config = dict(
    n_experts=8,
    router_noise=0.1,
    n_kv_head=2,
    norm='rmsnorm',
    parallel_block=False,
    lr=0.0016,
    lr_mult_qkv=0.4,
    grad_clip=0.5,
    decay_shape='linear',
    final_lr_fraction=0.0,
    doc_mask=False,
    steps=8254,
)
Below are experts of layer 4 (counted from 0) of a mixture-of-experts language model. Rows are named router (the router's row for the expert), gate (a neuron's input weights, with its number), up (a neuron's input weights, with its number) and show model dimensions 0-159. Each number is 500 + 50 x the weight over its row's rms, rounded and kept within 0 to 999. Numbers have three digits each.
Before each expert's rows: "comes after" lists some tokens at least twice as common just before its tokens as in all text. This comes from a sample of Wikipedia text that the model never trained on. Tokens count by the router's weight.

# expert 0
comes after: " ", "1", " (", "2", ".", "–"
router:578474479466490540509585498503508553423439468389493537419547514561499582500525451512504577571450522491565478467543560495417419505472496458565494470565426529465443475434504445620560438428547508545474536505440467558487436495587457508498500562506418505385495556491507554413439550472594543440453517541493489476565551536494404554513460444539527483434551471532449579442450448475468489503373465559445582497564466496485503507513381490487556510451393549469493537461407534481447500469500480
gate12:539511441533464483549465612504614555447442503410454409558498528463549620449495468549504425422513584540503407567486514595473500444500506549497521454513458514510476468435516547498500578494445491450527459486523578518476471369505485540465541509459495421446557471562424529533473472516517468477502549524429485531567475502548521557575472473509340598554497404555535505454488563502483545488563478476545463585480444644530539469500490428482520458480470513552524494577440534576507487499419448
up12:422486454492537529477510513446460521562477527642474496541497533587580477494519438491476429537424454409484526392521638436602477523507469538428543419437501469515521493551532562484437436527499413520480505515530522546553493539463564563499479509535401621653474519508549501534497546448452576529493525487494563472575474530470511446500548543476416519494469478531443430567513508509461406506479447520589472456495496552590548508528472484466484439621483509460526498536484451424450522526606454
gate13:488533571564573461447502447461525491522507532454492532486530546546487365569491477566411482503433562557474529511473443537470511480484539399403490533453497488590510586496575570487553457448467443471557474444504455457441412539554381473568578524411455492533560482516428485513584521502640495498530380464538388395476499487530506505483533482502517517499508569494539471448473500521512497521528463492516557403443426561439531538491469536440491573446410520444518525414487427514514532410551468
up13:495470546530539458652535436493575500473641463472392459374590570477503482557522516549512479557410532472492550471490590528568509507483503552467513446482427410544422463397543440491422539479456491580412477538453440533508461431551542455475521481433586536490534452530517524509535487567494433388547482456447524548544481517472550481423448596462518489549482587462495585556521514499516524524489542444500472515425491412449511513542517516437536538524534485557532531504536516475595418528451493
gate14:428622434561538550518472577403609418466514473422435562474462620505511395484509552493438593487464534476511430511494466557418507610475560515429547431539409518520502538536452426503618425483559427580447458522516484391469538490540504589425516498429514417515499419501416548466519427521480524466503538491519547433448519490505486475511523564501553494507470488544445541526489545547455460522428442510529537435440495538579532520526529539409462494448517587521503516529549469463462498473484487
up14:514525497428494393576549527503525418552541478477502513477475486422588530542515631460454567542546538536556449475451478498534428438471454535492469439442434468447552502378444438533579509543445467488494396454477455425509460525507423506452436465443513462523533509398482501514506412501564396523529507607406450485481548591449451573467487472463442604456483410469477551554512513530579461534530450387563498503494487588480491531609443458494492554440478506477462525484474457503554509542537495
gate15:460479449541416503556530523508703499465482523454477489482513502497498425553562519476509446478476525517498467551441463597482417521516444446481528491552439533412456514524566513550564480469374548512504580470458499515411498414540464530470522526454481466439495557590598463509474407545547486529521468429570486481512474462526450511515442487483539448389497551500487461520536485478505507482461455430442462521452634552518532436526538506376468482331489493427463546500445422531520473557487452
up15:518571360461505482487491487475483492456471430502573577476504481552478436459494503491538567501463579509501439529540480411508460465477522517486489442470544424443581575561475515536547624473506492447531491514454413504505506518556474553326526549468479474533618501510517410488431478522589492515517472591505384528507487528511570499476525558437551515461507404413404523459531455409447394554541510467481464504547461588532570461490472492451518511403410504524544495537529483483567534457513409
gate16:498547527439540412521608514549480481476413471454497457549491555556446473501474523366441451358505434528402482541444545529417548596468475487514508470507436492457543471396508442525559454425456554510493549527508556498470482527513368474553491474488461443495526512478433562557552507553562500573503502445521453477512403431524610587535458513461479503535483452524572544418510497470356527469570495524576528575503523430518533515456561483481554426470510469502502527519467457579431488536526573
up16:489503418375488471569500520517465504390471536496443443588516528500514506540418586536503508530537521396544465430519493505462516626508452544543443529413553527431494494488592487573490454439509498533537513489519549452471586547460506578497512484494502577451650525444440489505536491583546549586404592471476515481547462509537531479565518471426557552545557569557460496568429390512510450517514394481492497540597555480531484426509430509507532438478495538542482474466503536473450606473500562
gate17:546523604435590547553508573579522424502476412523572469437527523450589526511562510486474567480458433400476465514428532507400537476480466485559505453626501539514457447502463491565529567532513551547470515492529470549524511521570509468599525537569474419547470498464508531493439560484495483373540554461496498516513525420571520546638418509576580545483552498622535500427508494522457499544514444469419472502532507525505639455502467561579526466549535476490517485479565479414533567492474493
up17:582498456500539473445443455456449431569535529504529557515600436540489463511556398471574554498473503526514461530515504477471493518456503487487472525470521523494650465516438494522539600467501448539521419550471507601508565489450481498456493525512508467430523546491429479518543474531481507538541486431481457515465545583443487520513544541535364477446475532421583561508422362370544448412596560501515508547433515471419507547606547597507573491493513462568440538600511550538518479443454513
gate18:423518527503504495537444483573530502481463419476575506493512534509468434534539547523479348463490577483489542572477542537387477347388523480437487509506541523449566446528513546524575541417469436562470499505519545501518462495448576430476446394586410540464610469406582488529565523564509521501529533528550464531484457521546390474478532457497417530494537502515520519426430459536496568509517487473513462500550532529435518579496562548367562474464437482475578482537527525533533491514494407
up18:420530465485532575629509541506529476481541484458566497408522471599466545454452551475511415522540502477486475518599505480530412545510525524511560503545470436545474577499568474511591444533444486482502402506468460522526427498433543437452504486487521472429455500445560554494485482461607577473418471554502481439447609422503511471475453479550458602492526489505471487549548410608570428443551484412392414546558485565499536569505452521534546426526511400569551533473524493425474470499526453
gate19:494464416581503493537505464514480605510457478541567511536499568587379430477413564461471417501573538485498499537533542432477444568506580602482463498587498439514500416525488463505494507456495516543575493478514493594460471524459530505424499496511491608566442465466467502546566518584519623485513484481493479527450502433503510525493512550460526495479464381320406586500506502420544561458489435491483528452491461470511560455605539523554516542570484616469507484452580496483443512469520488
up19:462536554449602613494515553512453543545561519462498524587478435529499557520497419583389509473541531477501439504477568502515597437449529550549503533486536510483617476558450494552534425533568515500488526472543433510505471532385529516485453410479536508473524584398459481388453467446531546545528492500493481446456494535507439460521599428489460497516480497478487493543548548543492534475482577477586498483580523528505404515522422441489414469468493487428452481662593520548401444460533555
gate20:497501572496403544480516565504500428500550542535449558486558447447569488414472360530456446504487537498580549561385481473631536524536547377453525560558515491513488428519480547554496378493560435507513566529550465537508529541577524501484541522499473540457455475428486518475537528537511527404545522477487460458424470517453568522554488469441553498565548502480500535520554504562542507457487461475563601490537552437400427553525506482382420519521573514585471460513496535465480405483597554
up20:529474465480503496440577492575450610480542557498395452549501552543487450448528664478526457548540483514499441427498568539429576488452498503545456419484593473472511517543557496537603456400540629541482469515455565418519448510472510551488509495567597414509566537497421573508498501482476556480458501569474461441558524464502452476440464508546581547521557455517466454508549504390496500506430624489557445529475502542523598502522559494522488469537470466427499514467574489490607528488463449
gate21:510600454586459484422521469477530469477466540534467545516527518439498482531491433494477536448621474462489454492559437494487453547538542505515525588492478493458600498410469562567577515467514528500469545395463538540503421583500419533452492496507428520525508517421424534490502578528547369440562584531358504558503460511484533391428483546455489476419544489486537419464534487453552642439487502589426489571518487556545506472529517554449460577485433486529477498509478422458541575534505549
up21:547572518452592505490444435544537520541494582509473460515432529437498525417522385561602536577498547552454485426501509459408491553486488334486450459522557422583519591539542467457524398537525504474480485558532497470443566446534623477570447440575459517545476498479514432514521376437414564502542511466532513576520533522515472534518485441428584434573483499417537568517449485573576446497461482422510553513531525527532444527468487510478516500541513486438488478520481466527472539439428463
gate22:555539496546478566457459420487519460525493519506449486530495401557497475596590519436433541592465517501495480514475456566544506451437493506455442491475397429581564530473581541505574444495471479532442456545546526461522544410607518514518491410446492532499550476449475554509550433524616542445428439499406620512512484477512415580547524484419555465525507525472570523490468543515508547518437462586397500506434507548474493621606409516471521539477458482409535496468475589474462489546498468
up22:494520523468463533578460482475549415554491492533429496421441499496436497564500469500521523489490486456505518428549440497622465556503605435556473577402577560508423552507543541417453519467464502491638521443471443499475401567530413506521564530443539469565406531542433517502542548530437569531440486550507451549449465470492525474556457481571491528467418436480453511482561530549536476493484441370395521548499477511544552518479526546496544485404424469472433552423534537411553481518531588
gate23:429567468540546558529406459476484586515450578476526541509506419561504496506554436519450443545492397528504491538466482605462496382453491475490427432462453420417476563518473567513452531510587448505512499491495513547484495550412561490386452396435461487493527472420530533436435471562440554502428557497518467510457498495538485503442509384526489473506553445607495390450490508420532401532499473409559493557450529510460455482526516485450573587494433571482522490429539448517487438526437538
up23:550458554485536458482484393503422491508466488492493469472419570536420493550481422477469512536533497418509427591510556486479477539566536447607390449439575458541514556491483557563499373453497516463502455534489423638445568501625501506585463573463492547522499543569479464419510569485482494519498523468441581507472438417435537441514529568426463425501511517551435545483496475488530449530421422446474438409522486443553535533471472497525504495501591532542487585496518486576537457516438566
gate24:450512527446454490426498444504451557441532457436570444492489549446507482438537536528433498577573556584495524551530484500525427453501476592540507602583482476550502530497440521500510507530399469474419606549575520572440449524522451390542533516529535492449485533565558493555491568504483445475506432409480487472482464529497567450537542536375566469563576446489534630499504597519549490460524453560500410459572542473502457505547517458571465513540528532593505544589489415461507556513605490
up24:569442461591547545560493479505494506513540475470350571491447525510478508510569531513552470485412478502515485450515470631434533533448391417412472513486504492473455554535505495483573505461451428511545486601498448431516393518490509509492504542547491556552525457456454586562387399554509501511451462517531450546589464491440515553455508451505465573612561512531581516494523524429413534464463523453498549528454557449475482549419575486423574428434454500472573526492566442456466502486482432
gate25:450525569559470455493481511536510508499478542561476489460449475533576529528575450599509561480457528406481445576556387446450417505430468513490474519558494564473462501545528456588548389583382533515528520429507511535445479492578490545478559500433523452406405454514533547490549338519482481510528584465528484400484498544437598583508551482508518484495559478456562538487534570481524519503392442464493496442467550562489544491479539597489527470502465547472523517525493384478513535520457390
up25:463529485595453391506509527435547422509526366548503556461531496531537513475491445516495549538546526491515544532489429442532533468576511498466470513486522487635451484614458442457550480497533492438511445508437411580519485496543495454523517489454437527495438503494501488476608507538550485409577451577395468502484470574533468494581502559522493495508429420461476576587546470534493513480549528398441542475545548462471357454434465544574472548393529459521478538532489556455542529381563485

# expert 1
comes after: "0", "9", "8", "5", "6", "3"
router:599494487403506447470532535465560490488433493414431616433548470508550564574540547463485412488491519541506555589481446522488462434498394503583497496453472409523415494491502399518448444520476553510470384436434414436510500594479555492471525501484536500507459475501454460492425498511510379559495497516478514566452513510396470515514455461502531549554472439441542478604537523519547474495522544506607546418481505567471564497494533494542484542489542616538513453571430447454567564566544449
gate12:545522427530497521510511565416587553415447594475464441536475518523515483500508431571476508538563589450541476475445544537490568475441587481487486460454546550451494503489539634513455524506426497541535462491516577489552457525534499598516430475561485395497513526516453428633601507540483407552458549513555572495485549422560501533517512483498490485510467522497434467491429481540447494414575530533495516388373457489494407520435502436576545529415521543486505507442516502509551470565624479
up12:492432424437479453440547520414538531446469527583509524528542393471472566493455491435548460535469508608470481460517544523493473472456444455513554437570536559463544500519510466561482488472402504506526492473465502551583376413540485411483598562593521473500465500546494586494579542523425466526553515525533520476429511577469462561528526432484490541529586481416533496553495590508501475472483530491470496413487555484454468449476550665525541598453410511422478557476397455511562570524500490
gate13:447456508445520405529490441460457459482463475470527474527492512505521473558521457405494560540469466487566485484577468435547548506475445473521450511486488435527432469490421481553546410526454538501631449514512427492579545573448534464438549493535479584529465530544492489552514503387559468560603510573540503542474494505437586441549501453518540530499556418405481448502533463573619574404423563471457342470500533526382440474420540484454441476510515477532466478493495553526561528471583523
up13:521512498491420529386424578468470512482506454479535553515411497420470585538487442587473541530580528540574499462464459552418405533503528542421494549519448590531482546517535484532484542514474591520464514627560419506582558376501494587531463522416497445496497533642557531437545505480480501539500596584599466433574495528515514476512494416467460472484516457513565551446494471585515499548518492515511457461515508526439406432462524492523488484417508600583526478483467526555487463477543543
gate14:543490508458439492533476424428493509469502533490535495473397500557519480588490509529583540430530481529409452463476511622491469477562459527435507436524582489591450625586474481454622451500615467521487538449574415516476469505517456448464608563482519500517537536477462523443594466399449519429546556516559508430488509540494451487629501580457467518539485487541559493487566489495435430548515533542422518434423559515410503522535573436509498603501492495531469543516469474438575492462506500
up14:479458527504484474447540511480532365468483473487452403470492535409528564621491533441463480521490440546480435558488523500561472543544380479534517506546501424462452497477520485437475533485407471522470455474523446493451422448543532487474544535456428495519537523427491520393509514461506466453460466546464477438436548495474500476607388584552553582493401508566537381474526560534452464528544542475459497572449485585516495483509474478417452503584553405535600533505628554528453513506460415
gate15:475518439487521474421478493509484496440456505527469352455571549539442549484415473528447540533467500444494568495557417511550477502403476435494528522428494482474547501525587587445512459388395507456504446458444529509584457450492441497526525477545537499578460413489442530455508438612489418545530528496444469559577575628514502577427510494454535486511503569430510427529495527497482479510489486434522611590404482489505522537507521507515583512404515465499548474482512514420558398406505501
up15:559419567509504492500528437504447509511573480461542501437538447404485496488439439469592470534502550544462570597476419445433428534459511499503458508535533535582532462474511454571520535534457530532529483573491498483485533633507528511528573556481557462526537490541474467487444475463526453504526476523463539395402577485557442435506464467510420457491414424553426362556416545572435504449475491561517491494565566434532424423634546465528483506571495550552551518481432512601461473462467481
gate16:481445484485512592369452534514451620483440512592486458566446492585456466490454506600432532461569583503559584566484511544497483574460493523515421498407533572465539476491581508539485471591471450541442459453545429527580439558425494528408533383443520582527529553471480460452608517471526508479557530504564470442487520454606474483560557493538524549456487522464431422481507501418601519476494443536514547462497531478492489484529583495519504541551411523517469415478442527490524488540532441
up16:560514538619516479445559472436474498562459476471516483455484503557482468472544484477524481564451471524509519506504590491441438507520596528500496536520489483517459549444568489595465552580508557455416451523461568454498434445456486569488465499533507552441467553431604467526406493502576492443533534533497510495415501514507458526510466435569503396456508463399466627538429412476474465438500475496552449505578474353490424523525601540458414502491549469589559511459470605595447509575506520
gate17:566487525489534531448452477452498490406606419512520513533416483416516462506490538528514489412495488512474572437522621517522511519538472511473471559519561446534522467461444370582507444515516573474517453448429481533529465540507597499494621497480520470487570521514502524423529475396568519484490517469539476410513545449581538517545461472441503492510543499527503517484568528476679483487414529564591462515406525515501546438483491445461614560492383381476520524491471499407525546516506532
up17:521386467595509581432447531500443460528461545516407499404427474470518535586436426381438430555424612487574341498438493459509478552470486585544480568551516496530459526523491455505580459436535424467568435455522467457423522521479504474505545511458514503532460456439508531560534422480504472402486475606498485478446457581478499490446550480572455418494490482489550552503511577462487423551514434422458509508461482515551491528453441460522424535500564512480472539441575433472542501502501478
gate18:533507458493515464519596500488536544455450518425450495525522484520516505444478598524502461530400487542531463610531576540433554458520499476506479586498393494422463445519480454516475498612389492532518482543467581524462432465478463521482531443536481479477480522424471512507591582507498512540510432407506430452570458490475523544590587454534587569493557424584547500522422525524572425472490540461489476446490537524447499550491591476533533691485437556498492533454531593560537553501424477
up18:418462458584566562510451513498465481500391556508526561448493495442579514456511532540542513537517465520497461567528374552559451364543488532499542493509560441460445463576473592418525455546443552488469447465518621499501491441430513501534507450513456467479484521450485478413519441540417501447368517471546456451488506521396433510470516472530529538524548533541512481591466499493592481536492451522469601485480582550536504476450461554572450509570537569561374514516438473583556556495461448
gate19:464522511529521495496488428591484537534489569442511460515491414531558507469483517570486522459493508542519534474459537469542499529558525518502473479517469369528449514380399542522451472501513466457524418482568587442503562498475387434405512486424391513430504496518520516526496562534581520464457508527509495611489491566432459472511463521557479544293483511515457443552531443501499521408425490555453516473547495478430512563587469483494418484442482540596508538358491541566567496489500477
up19:494539449583492425566504420481539543461462542539504413456422473535477489476564539578470517419455567432514479406458511530465526518525447451479461502445581473518448458464466432585505436455454530545476503506485498466520531483411422520458467503537470513474529488467512559499584552547614549503487431534428492551649472514531494471465439526473473512471460447421518483457515517446456459419416422495408489484535561458541441485482469476518567390577396444495598497430537590519377526487487418
gate20:435444552410458505507506504416460519472416511523458502532532452583542460475431544464502446533535575599536475488406490547575447517530611480499551503442494537593571420453500574513528456496621511378489474440504511515459483556493526511458479504428526534419462403493520443521517506553427524471526553595546524575502503417525529525536514517532479548436448450528550441473552533523565443536531434576533443502533459503424547545482658518452471527460623468471549539441447584498525509490530466
up20:607510527444487476498421515460513567507473499492496499454446496605509480499500506613432653501436477485499483469533491448402462504417517464530480514498454459440442493431562541500482441482466473519553495499477552495397451459476480563492459535561419470518554554473532519527411612429436430391491543511396518474425479555545470597450491483538448524458534433562432525528515515474480505566505550522581395449538469522559474473456448509518539409383471508541561504482414471583466444426449508
gate21:518422437473510530457523534475466459456500555496533456536477541453501526482436532524484489509559522467394473518552494440528532556506432453599630512529545490584521504445470603554453499460576481513509458452481532486542440566563499519471455537491482560469499441433448427557543462456461465504508513574446506626518541405461511419470491532488526529463549431477452413512548615428582527515491570527447505475410510498441584550468650527358466606465487484457517511463566562453539519523506554
up21:423610552569466497419408467404531516454493538515484532541485553531561498476471402572440519564543571489483442451441386563529501502451553515495451488491494448434497542489472492550495542439428545467519460501469489495512515545621593532410432512464458411536474486466508531512462429467480553495472520532486621454428584587515554517489452472519511465523551495508566498511456507521430438559593474459464510481482547530461490659569488474591417533442547514443506510548554420558445458467483427
gate22:470483614486507582491551623582418487447537591561497462523466555567473521506532463423485479540517504558605523557475486366465530500504467461522397578519524535531509504546516451535473414486517490541524461419515469560490534526519442453468531583437540421475554448422543548478472543492498467511522487485538483450489539463565454494471524466425515482570549472512585541472456616498510546504472538520521580456523538609440429495526578472503485449576533553558513522636539438462510370445431518
up22:491486519451599511479526544505571451521570485448440527453505583549482511459497568525519512489531496527468518455444537447467552476491481494449533355538562444458541518532528539624487535559444469589472550509471501548513408502454512480503440458470405527414553427515547469562450505497481430574421516463552446397440516552522511560382458459490472506498444484579517509505489570454486489510512481509482575567557609472562542539471443340521501514518534574522549509496596412544422416429470459
gate23:504584460541564453564633468569498545494476529503440491455621488545631454465445489611604441491537502397489460546551538545532524527501475434409449523456431451446461554460445549475491537474475553494596498502495431469437484457490587438521566515461581474495549553479514426576418487575583572477504478551515496533482467476422442518426456558569520444500548489430575548480437488423527537484466507492457463552537484526406517451454477476539567565445446486549481492487502581442509515512450485
up23:521585522495589496480440465498376600441461513438414502609504473465489499517447525513495539550445459451454536562550541445455498554543440482606483526503493537570455584427474432470510527481547523512478397576505441532514489450533528505383493513541449624509503545496416538397448502470563498493461487446461511449382489542444506487433439657457511597433545425453481560478507475510481518450447472509460482525567469474485527498545479535510494458531589433520548457527467452537474489419493577
gate24:455441538422396449514526509411574459474571513463405510521560499471561427522570551524444435463525421514471408533548441561474519521416520530520492576517581465524467442447544458644574448490455509510506429483465480431461532451493485539543481552574485476466534380470464496483505472405468482516528467454426516450405536435487505529535535517489407509569498436481524502504474468522481523422509461499503581448427585505450546510427562445587405562593504471559505517515484501555531583504444408
up24:515525493584447584491477427545516544567441494545433487466602476532484487448537467501436469582509495477473524523615512453488470535493445531567458503473407584496504409442433389456481464533600445435378509581460495420415463442431510414517541533570508529402461441486501503574446510583595545521496600471478546542441504487482434526424538578516528441496538515519521557497447413490498535486478456534572455498488485481539445437550491489504554541613492519378547466521459506487502543493470534
gate25:565609538475450456499492443509526616450533475515520515509515487581455472494557483497495497390570486424470525441467467461502464497509502422504579497486597611404492417448525490519511519535456422549514438491495495466523518560540456478465504552488454501497487543525546560556489562549463500559468423460545473510469440632468449360457482454564466412488530499556535477373518472558425571425467465499547491493454420497444549499492406456566393472502477508461423422558536541476600459481509441
up25:493393556479584504568537512520511475516516609529436534588456467403577515561574553475377418527429465483457426471453548529489453620506622496416491472478526593527497482504474513474533493570560535605510443531550476493479568529553500478523475467490554519493426545391557505479434438390488451429492456520509575461498568427480535504489487436428493488563515528488518490432478540560482555521505494383511573488486487487512505511411503537448566552531504519416463460515467551607555527541517528

# expert 4
comes after: " |\n", "\n", "|", "-", " P", ".\n\n"
router:457540488426560428442442501493492442462473455552529448531523535400403463412520503489532483590509565515556484476460607475546575474542495511475535520546534402515501498466541475517600530442498461543600491461534557512484568405469529569476493442569546491421508569398488407467486450426582430546543516532450535460481502479548532474514479511569345517454524553472498425504496552525476593491466465545471444545500491511522516577484499509521454375540578381482548464452554459475472518430430550
gate12:492561470507485490525448499395554460477523544529473461527436445592453481370447455481490480449467485480515505443500555461483504522451513504424495524438447509523546463500516491479524460469486493546451530554590424487476474500435464549508424494481551448420385616540457523490550495554527515577556425483447461542512517509556615646460446536494436573458562601416575508497456572462548528466507451563581422498538420438582546485554613506480519563556455500586521528508467477516445410469468503
up12:391502467454484488549478506452497497571498604404555480560553460409583531404498471488465434514416472402485558504512518483524450474454671555474513548490544476541539509491476523479495500507536400447466416448537567517597505526535499518582423479441482501472596455470480527501443377516445539573592497536471448463567506522442456506500484540476526468462513475541480453430510382532376475490427517458506488442539413483537470531472530459473435448461509575464550469559577450445548516534522495
gate13:458489545511443488578444463441440589489503531382489436523591435489508495449461527527522499497518549608583470526527515505484461584606577515478502522505605510467507543468564445492508416469454507544507518481506510439542561513564537441427508481534461424417447450493506529543513525518513380495453553506472468559504495490537466461492476535595478535553575535492469510450541478426548618530587404460438383551486463542384474503495459395558548508522507510483502482526398373475534476429530453
up13:491506470479476500443356479588541485546590457498485512572509532498475494469521460526513550510577514438516427483472464550490520614533535560387606464498533485417484517551489523450454517566572499517528411490473514423464528411476537502453472493478428478421492425552481524550438545484479498505430533434602505534504445574507456537533511591488398490535521635509570450557455454413496478515573492583508551514494534557502549534450436522500549554616450536471442493580435596502468532483564430
gate14:526507443464530537560582526515572386428525577542506446422496513506533496472418479384571550482422423408455557565522540472495492542525468459533514553601513484436475325491520409478515508550608554426405470493508512564479480483530445439469444534561543484503511464534514567484505533475486540385494437489459587414477525517536517592482534507427482490539525475536508464477483491411528485472463429541529510420490575537546530548547581559603469465515607483538425541477519505494467506501493505
up14:531509589457640524471433475554496519495579507498512513451608553538607529431522456512515473524477587542495521527422573501473483527514490550517481507540491451530439450583447398510545472556539489594478578477486470561514497526523482486434465478491526515540502413569476500425469456487508542464403414462553602495505473519480490533504491458508523491439469436466436486512482532433573603567378476605468567466540550524520617480448384491524488498537608561582447457496482540457492499409508438
gate15:523461509449547542527548573545478512479470525425498482464517499471592525568481465611458526584537559475533475399516475607494553523564532444475559542580571479488457443512478527442482431539493499503477559446549522554623537507557505539439480467515513534479396496531512536483525405440552445417530517497453472542545367485452524481580519542408429464475486529447557369450552527410425478513449562395572501375484493454438535518476511565473509467508526502560526558569525558504550486541529555
up15:542558587492448595617419430456503531507590534538510530529508545598479494534580520506527537500436546563529497504495538507447566483530546490533568507649560513509455444521552468465547532451506434453576500527515460488471558537516491475529451449585546488404516390509382421545468448520558477526612543437538506544496423540526487597505501535427457439522499488512510534462415531585469487542445474596497515481514416577418527492490528474593553507446562481422457469449547505471499530569499436
gate16:514612404527563499526552550564594613530554405452510355495469483508420494536567528468457437498518461515521515449520546432503510396568589427466560553476539557468475459512461557590528567472477550512551532548503547461466405559484476483533464504520607578512480585519503460515488539559445461549530523456480542470572503491479547496520531495539403522442555459570522430439575518474544514478491562513531509558497470513465520478476507383575527584464491547550460478456473364466512552476555557
up16:429469424505429504485361476478570550448572521471508537561447513495502584512592461565513495538613510502608557452546463432455489469479486482510479511515549438486529508510626423498476421495418537430462518498490463531504493399487486495413494525456570552435470526511456502496454441466467435552568579512543549421498492496470499450559490477440401440482574474482428496429479476462491483569606520573538605454566469513542586601498476512583451494480501517574569458459539449431525508433527468
gate17:550414513492480507487418470493588512436513478449491532500487520485547406456503452469521538591526532443532504454480498549456470552389492523584514514626545471490404535445536446551496560466495482468444467422492480305421539405463499477444532447523502512428566480496520472496488543464448555443473569494484579496597557468520513593521475548454400514520529527518483552477530499530518535570567529510520483462624433432520453507555493546417544495568499479561476516513440497474433471645538455
up17:496484444388476539479473466498509443482474552442481376460490455541497463458539523572453490547503411486548430553508491570486422471446602584480584522518401541601499482537517487477499421396521426505462493559488497496549526470535579449519489510554540482535553584479539474485512447491481458462597497516494570505505591447459504567451591466423535377485502523501452539540455462528547586534479522451475453442501586538543390424594517452455475487439492436521561544564562575570537442449462469
gate18:434493458529444523450459523491504543461561470457511422522531542476457511485558543541497531455646419495547458486512543520454504481500526568449573553494375503516431465458486451472466447543485518508571497502514533552435498447379555570412595465405556445447550500539464481534444425540456444599528355494431576455458495457500536462521543507436451479490466497451431494516570547440463625475464504517556443414595440564552501412466432473510542501527465516493514543617476499520519498482514462
up18:468512581462517507440480514480524437535485562494547476536565450410499479453411554451526461517472522610477420524433466528470494535552485535484510576552556565533466521473571527553430485564500496454396432450500461528543497451458565499526539466502390540559595501516592463498488582446565456444552490481538490420421439427438494378476587425524466592456571561469610504516493561559544529479513547546512543475521584504515487461585538439472569490550575451446525497458434503545486458589532566
gate19:475510421541497552453482542359507568511444472450500568471522517527484467460430523427475483482436489577542543616445483563453596396466516563529528526544494480430491530565479510558569414492391478494549568507494572581510445503468509515426542460485395519528541490554499476531604506494487452500538550578371503588586467529525458512509536524468437422474523551415607516494473521500611587487551501509548538546501528491516545506505448473459528475437583456455477553495521551498590472586500451
up19:459523485536441519499511553502506407490537548508514449577488453445491458515557625460426500564423515463540510419557586536435555454452469479453518469466480445547455556418528469419581521575463453465468499601515404510456492443530515476465505483488455459522500556467449509421488480508538482502502409510490462533510492517508569543425467580513404468507577490456496529558513422545457530573415571441539411513479421606570610549510484429584444491498599487460568444505505443423425468586493540
gate20:504571437581508564350522418523471512461476428558493475484467503483519413499542474496462467510594445493457474561509514517573600436494446523510447483482556563531545495457521542475554521518456590445482516471457420509400427493478492519559511480533453457533518491484576514503633526568469587507443589471456496478586513532468446545523463453500416561403444590524503484450619481502510555468592464496611582547396396453477564483452501440512516517442499503515484515438513571466489508485495434
up20:497518551493524575598460420574460508530541514474452516469542428572435514547462438542472473493477533560428401433552463584429489397500433541466466433438479497462524517489515536509521593504458390498525594533427533389526550597581545442486557506474578442505482457551419553469508503542492503511549503524456467564466466468419448566476493552513554566502564498519526544557496443464505489436486459533520465460566439482460527406615554534422560543510542593514568512493496495378474546577523503
gate21:551470459448475398566534499474527432433525544482558546531502418451480441450413532489586541465464476558480459523518451494564519538473487478536566484500591501472504544547535470412615558436427503541511349518537468455510496584484437498447447523450520520476484427511526489477578536534452496519439498493587493404481461518546547523527512509471508498522560502571562475566461510447491513500504449457448560469504545547419513444547562509464512401580601477589589534463563549444478557510616355
up21:508470505583470432521557545475541424551421624459474575570452479500467501481512499458478436532474565424560558532478504537483471464510455582554553521554544427456469457479607484455540439433425511500481488404438488475452446450514421480515507521468590544415533555537593392445431521516453525559469499551404526483543415468504524467471443562511499572492473479432536559425494474560456507514437478481379514478560462542562530555519527570506437465580590540543495549477490528393436519467578476
gate22:489476441451472521487490436525603620498474565455504506572528431581519510492448474550475488542464540455646646493475612465409500550490567528421452513537538486423439538488495590498579549497458573460487458498544438517505447551418526533467522425481503585551467498573447557485422455478512567440550504546524496483590481568651526538540494486473545513517494548406551567487506516611476581479539486483539460477516470389465506508522478498459431513576539528495484548488488436499530475490538509
up22:531469592474512532556547493516403581526536445499486501518579514458472528514468502383491480520429483487434411572608449653508497610483519474650519478522477537560519514475558508495493529424522472488530439462510521461532485440524545446443480444519466413481502526471462430477406559531476478402480410506556437536411521413478603538465478419422506566515486511571455430559446551571564519520536456490467540485480534502455542490524516494533493449460457516536411499596433502509465552587470472
gate23:418484427534463425446529525400563526541488454493480436489446561554519540462494491470554370438571592533528471552434498472512541464396485448494505547559551455563517446576486588512495412404529468477428552478575464554546447597458400587505556448483524459488462508549428592516564584418546546475461439465435543433419506497535510506471558447471472350576480502449464459454474483459587468538519487479484494495569502435536563486535534546489509464465495503555451494513438435497476501494535485
up23:388587486459555529504419544545423499527516440435555526535489524518394448535523421445417474480462503464488502598402449445499522558562460485471539498529492594489518553567521523533514550591498482599516484533578507479452437563484514498336584482509501529481483519601525471465537441448494462520522402558545493519494503479489471465473433588487408456563504467487529499466490545609532489417497582530416526532531393482516482547473446475407468409530542437482533504521480520493525513441492386
gate24:478502474539518576382485570504483552473477462534498501464493536500393505482481355438442532506478449443546483563514580591440637597501533508559545489525512504545409452463374508502488446456527434536403476509451597539590483490479501495453561607551454501449546603517502521497482505467510511484503540457477535433562519531626467514474583491506439544438535551452472495505535514516518550534402489542516553484461523512462542455547582485507488464498475470557428491568586520562465468549562602
up24:473416524388526496625577537469558543521408382420522490487400441540437543483456567401507402442488516526537547520443482384545436394409548507453455467450470483537466531467518461510441478534531513447490507504517590550538502466505483477537421463463478490510457577478541477522512461483530477547568533511515378441503518449497509503456406419583500445424483483481519488440454407544426478556500476540501548528440570548459508495504527490548445499488466521400497445511396491471500437586549503
gate25:553511623537456483394463447486507484543449386504504545524480500452493439550466493499458508525613546511533526466493538513539496535480478558520421532523505409413503503418483477471454559548620460543555514458494575525514434468506514495578516455413492452505512429477497491581587569413480513489517473434461599444492479566475467517573493477471522531570406471453469529519413469477472501447480401551565556442434534620334459550482442528539507456490544603547441467487460503561518513523522505
up25:505517506431489519467457483487508489569562526513601530462425598469498496446453511525464518468480556508557514507413509581440457446542435594477482519410578543533427494495560385557444526491544442427526507564467466359544514475570553506587513489497436427496437511438535481512455367489464468507520421536530436445527517448484455523460501564585433578472494507458449463493501480594467606533423450446470499482458467555443485495563476526538453508470493565521509514397444527533566505626463571